python train.py --num_hidden_layers=12 --hidden_size=96 --n_experts=40 --experts_per_token=2 --d_expert=96 --d_shared_expert=0 --hidden_act="reglu" --moe_layers=[0, 1, 2, 3, 4, 5, 6, 7, 8, 9, 10, 11] --router_score="softmax" --normalize_top_k=false --routed_scale=9.66 --balance_loss=0.0044 --balance_bias=false --init_std_router=0.0211 --lr_router=0.00207 --vocab_size=4239 --norm="rmsnorm" --norm_eps=1e-06 --tie_word_embeddings=true --optimizer="adamw" --learning_rate=0.00417 --beta1=0.9 --beta2=0.98 --batch_tokens=65536 --max_seq_len=512 --train_tokens=191300000 --max_steps=2920 --dataset="wikipedia_en"
Below are experts of layer 5 (counted from 0) of a mixture-of-experts language model. Rows are named router (the router's row for the expert), gate (a neuron's input weights, with its number), up (a neuron's input weights, with its number), down (a neuron's output weights, with its number) and show model dimensions 0-95. Each number is 500 + 50 x the weight over its row's rms, rounded and kept within 0 to 999. Numbers have three digits each.
Before each expert's rows: "comes after" lists some tokens at least twice as common just before its tokens as in all text. This comes from a sample of Wikipedia text that the model never trained on. Tokens count by the router's weight.

# expert 13
comes after: ".", ",", "s.", " and", " in", " 201"
router:518504516592488468504489560482413557608506444569473520442642475484505569492462523502432417488499591446560473466595530537522519519517584527443474568527460502465424465527603452430507392482507507512466529571481462513515539536493497582519484495438546573506568532416554500488552399447496521461
gate0:543436451595481460490489498486515531458502501427425413543491535515492502412460551582525415574458507457386479484579530632505424515521404476549482518520508511637512527483485547512554504507493572500452588504440505516478596473503481492503549536513547478424480551522383554524549494541538508414
up0:442468570532437480600479460528560429413492450392519481362497471513451394514496565521500457407514483486440557387457522524544570499494574562509474436471447511537545459527525512428551502541445535537479431424547473480500513447463542505411508561553462449508478513448410523480550434473491444485
down0:537614401372508497451505428490490472441496552488504511520545543510546464508547448547517568546499428482441473492468510501517481455421496453455492529532438509499564435463450483597354485417542510516477527447525574525613518524579510450409481524474510503459481473566582457450470436393505484458
gate1:487509542477446508452557486549493525486459475512639591454521539542534515441591494481472540485587497516478500529486459567362450491426554487434524441616435461525508501479514419488520465486431561498498434492522507568561476551392486566534507507616483592529587444456579478457506544518526522497
up1:598485497471483422444540478508554585482464596515569499537503588543564478463455533579502470356481533463512461551471461516466479548519499611541549446606527419513496463539476532498517432461440543499457441460447493486496426467545552508482536537566509436536433500478520394481403557444535430549
down1:482444528522452533503557489460502561379471494497462509514506436576515448437552535569548478494490464492472457538502564521495499424345407440528506489489430388477438584488489496408411488454495495506583452416456501515469540447474464481520419517482400475538491525528439533462411537422460505578

# expert 30
comes after: " of", " in", " as", " on", " to", " for"
router:554414526540527460520519526553485538404487488552494421526501464539482490583406524542538462548463435417544466555559541486500556553576529554406499549424585546517485484501551525516407445508414584521446481484485559475432496573506548562486493517430512438443460592509437497400507412482481492585
gate0:515510524449523513486538509557451481487594530492522465569515405540548415495539458570570430512493438475488384483503423435476558550453462512520452591467555557449474538409515520475454442534524415502451471404479573567516455541554353505522542426555490506534598477439507505489494475521574464538
up0:465475513465477607551523494620532562458553552529533518579539447540446481489443523464497495413510474496422553418581536609508525365464548540545567547546421421540559436487455489527533476503492529474465492537534527464477512523557587530576460451519554469508577491502572467488596567508422481488
down0:598477443545515521513548414557451479562409477495466456548583422458370510547434479478536470505492532544462502595527408461480560504549514542481496579479425537548480470528585495529414585487485505448529601537572617526519471500493560556435461462459431478481471467496535497484538480478528411553
gate1:469434449522399527572381475569486438460530503464462458535445469497523449550528530530470506551572414439498555479529558469507551511511473546436496502476562613553567597551568491546542442464541453548550516473560400497513490591465450469443575512442458438520517511442494543527515443524586401478
up1:478528522515553623416577531546492472560390575548466454555492431482465505549500471541544479535530531484492502486382485505511503477479483474457574523505504469502502485505539490528421499474461458480477528493571542482662486500499491521515553471491443562585463440577510471343444373423493497455
down1:513512605502504499540401463551488441590498446513430443449500603456438523460446555504506461478578609455533578565494438445524528553465468437467526417420450524465535473539559505452461528501448524559434498498457413492410472486549467454528507478501532443534454424421554597537513445467444452548

# expert 26
comes after: " of", " in", ":", "a", "i", "-"
router:488523503595571418515579522455567482493475440519502576564447559521422452520529501524504573529488486556523518531530460587549450470576506507465443492563498557562448416512560473428600548507507548454414488539474567439491549433561557474448560464496562461554484491507465547508482446365406485574
gate0:522588545496485534437512460575579471569451487491525491490469525610544452580547595557524469482460501576529471547468438519512605491551471543576510547502519582583608539376487454465557520528523541506533436514540565541558482512534506491393435493503559513549524446474531586464442479435552445497
up0:520434525552543462574518519437521547542546511550453486445461530438455608450471565516423485510450454524465531442436470573536463504424434439507600425524525544491537456504469554500583546436543524576481455526458406479490570489448497479536477533484414420466501556508498463632532594501398534529
down0:553453473472581461507580494636414508445449533534548541541530449502529554517450414539592480450501552464480468537465551434422524497467448545475419519390519524367481480511507569512550521514498476381516515527556505465494430462480468466476610479441558513549488588459549491524487522543527523424
gate1:499490499467530606385472510554555502400528463483499508559488485518476476576510517482511435479626544548527507595578415542470560483540360485509556522439501503540540493547471415478538533512453463473472540478504383477555364466498512552538484557500511428522494412506499502485467586510553561531
up1:513451491508507393571582505479495436459510514536473404421494521454544518504444479469471617441490376452499490452439582420406435532390529455503493504571502478480430548507522603558467459500610533483553468518491578474468527591457503465479492436541514515529517522518499547579556417493482503472
down1:583473379499474426503510498552432403468546553538518485437600540452411583498527531564510451489440546450508499530436513592511460481497513484454470607429531466393457537523425463590480464516536484479632531446530514531457541503516571495473495488489521524549489470527446452493476438434523538393

# expert 8
comes after: " and", " a", " the", " to", " was", " his"
router:545522519486574440510531551510421465555440542464487467524459493520484476554447538556538532548421461465524579544472517478477562516643531595463549568402505526461395557502467524538452449486601501504482586516495468524465471509603475440399451520464541541551449539469561414413479472463551447538
gate0:526440538383529491445482406407485550579515429486480448502415522502450500534541413532473548405465494563590535496471424618494453505500377460580488469416516523485479464494535494497580516528540559496563534520517530517536510613595434499514463470487535463527543443538498534499439522527479462416
up0:586483569513498505481457460489461415621491438494528529442498524495543517458564576529440474607449586458462511388419465513489436542480472524477438533490472473537499378497464402503545543467522573590454505491485449586520469503473490457451540505473528495544459509533428506544403555633524515530
down0:452513497611414539580495493622534522519468584589503552457517543484550487507559551584547485464439427526493577506568512519505464462527577475427484481453422557492473451493547485557488463348471573531525423508490464523568505438560505519400476458529506424470579483489537532512483499575438528509
gate1:437471502561427440504536505454556450513484501468486446528507433476489498459547499575441481547520613430433560534554476472399561551539458399483506537445487488452442468497395494593533510524515541452429526495559522467610470545545484494613489444508600473436527565610533530587492503484524460486
up1:549540564532518436535535494434539467440540377539468470550593470537516480517536458549428513500478400488365560439480466430439539496489532461464434478455465495528527443471424469477514519437589568588509480529539441476536543569512434443559477578520553505451592504493412574509457545452493509560
down1:513533429605402526447510488497636475490533517479476520485533501473482462460480539473450440518466576454468444465520410436559481410532562570498599405494545493468559390452537510542527442431471425525494527517530439542481532471547507435540488555614584508548531481501444525488547448479541555580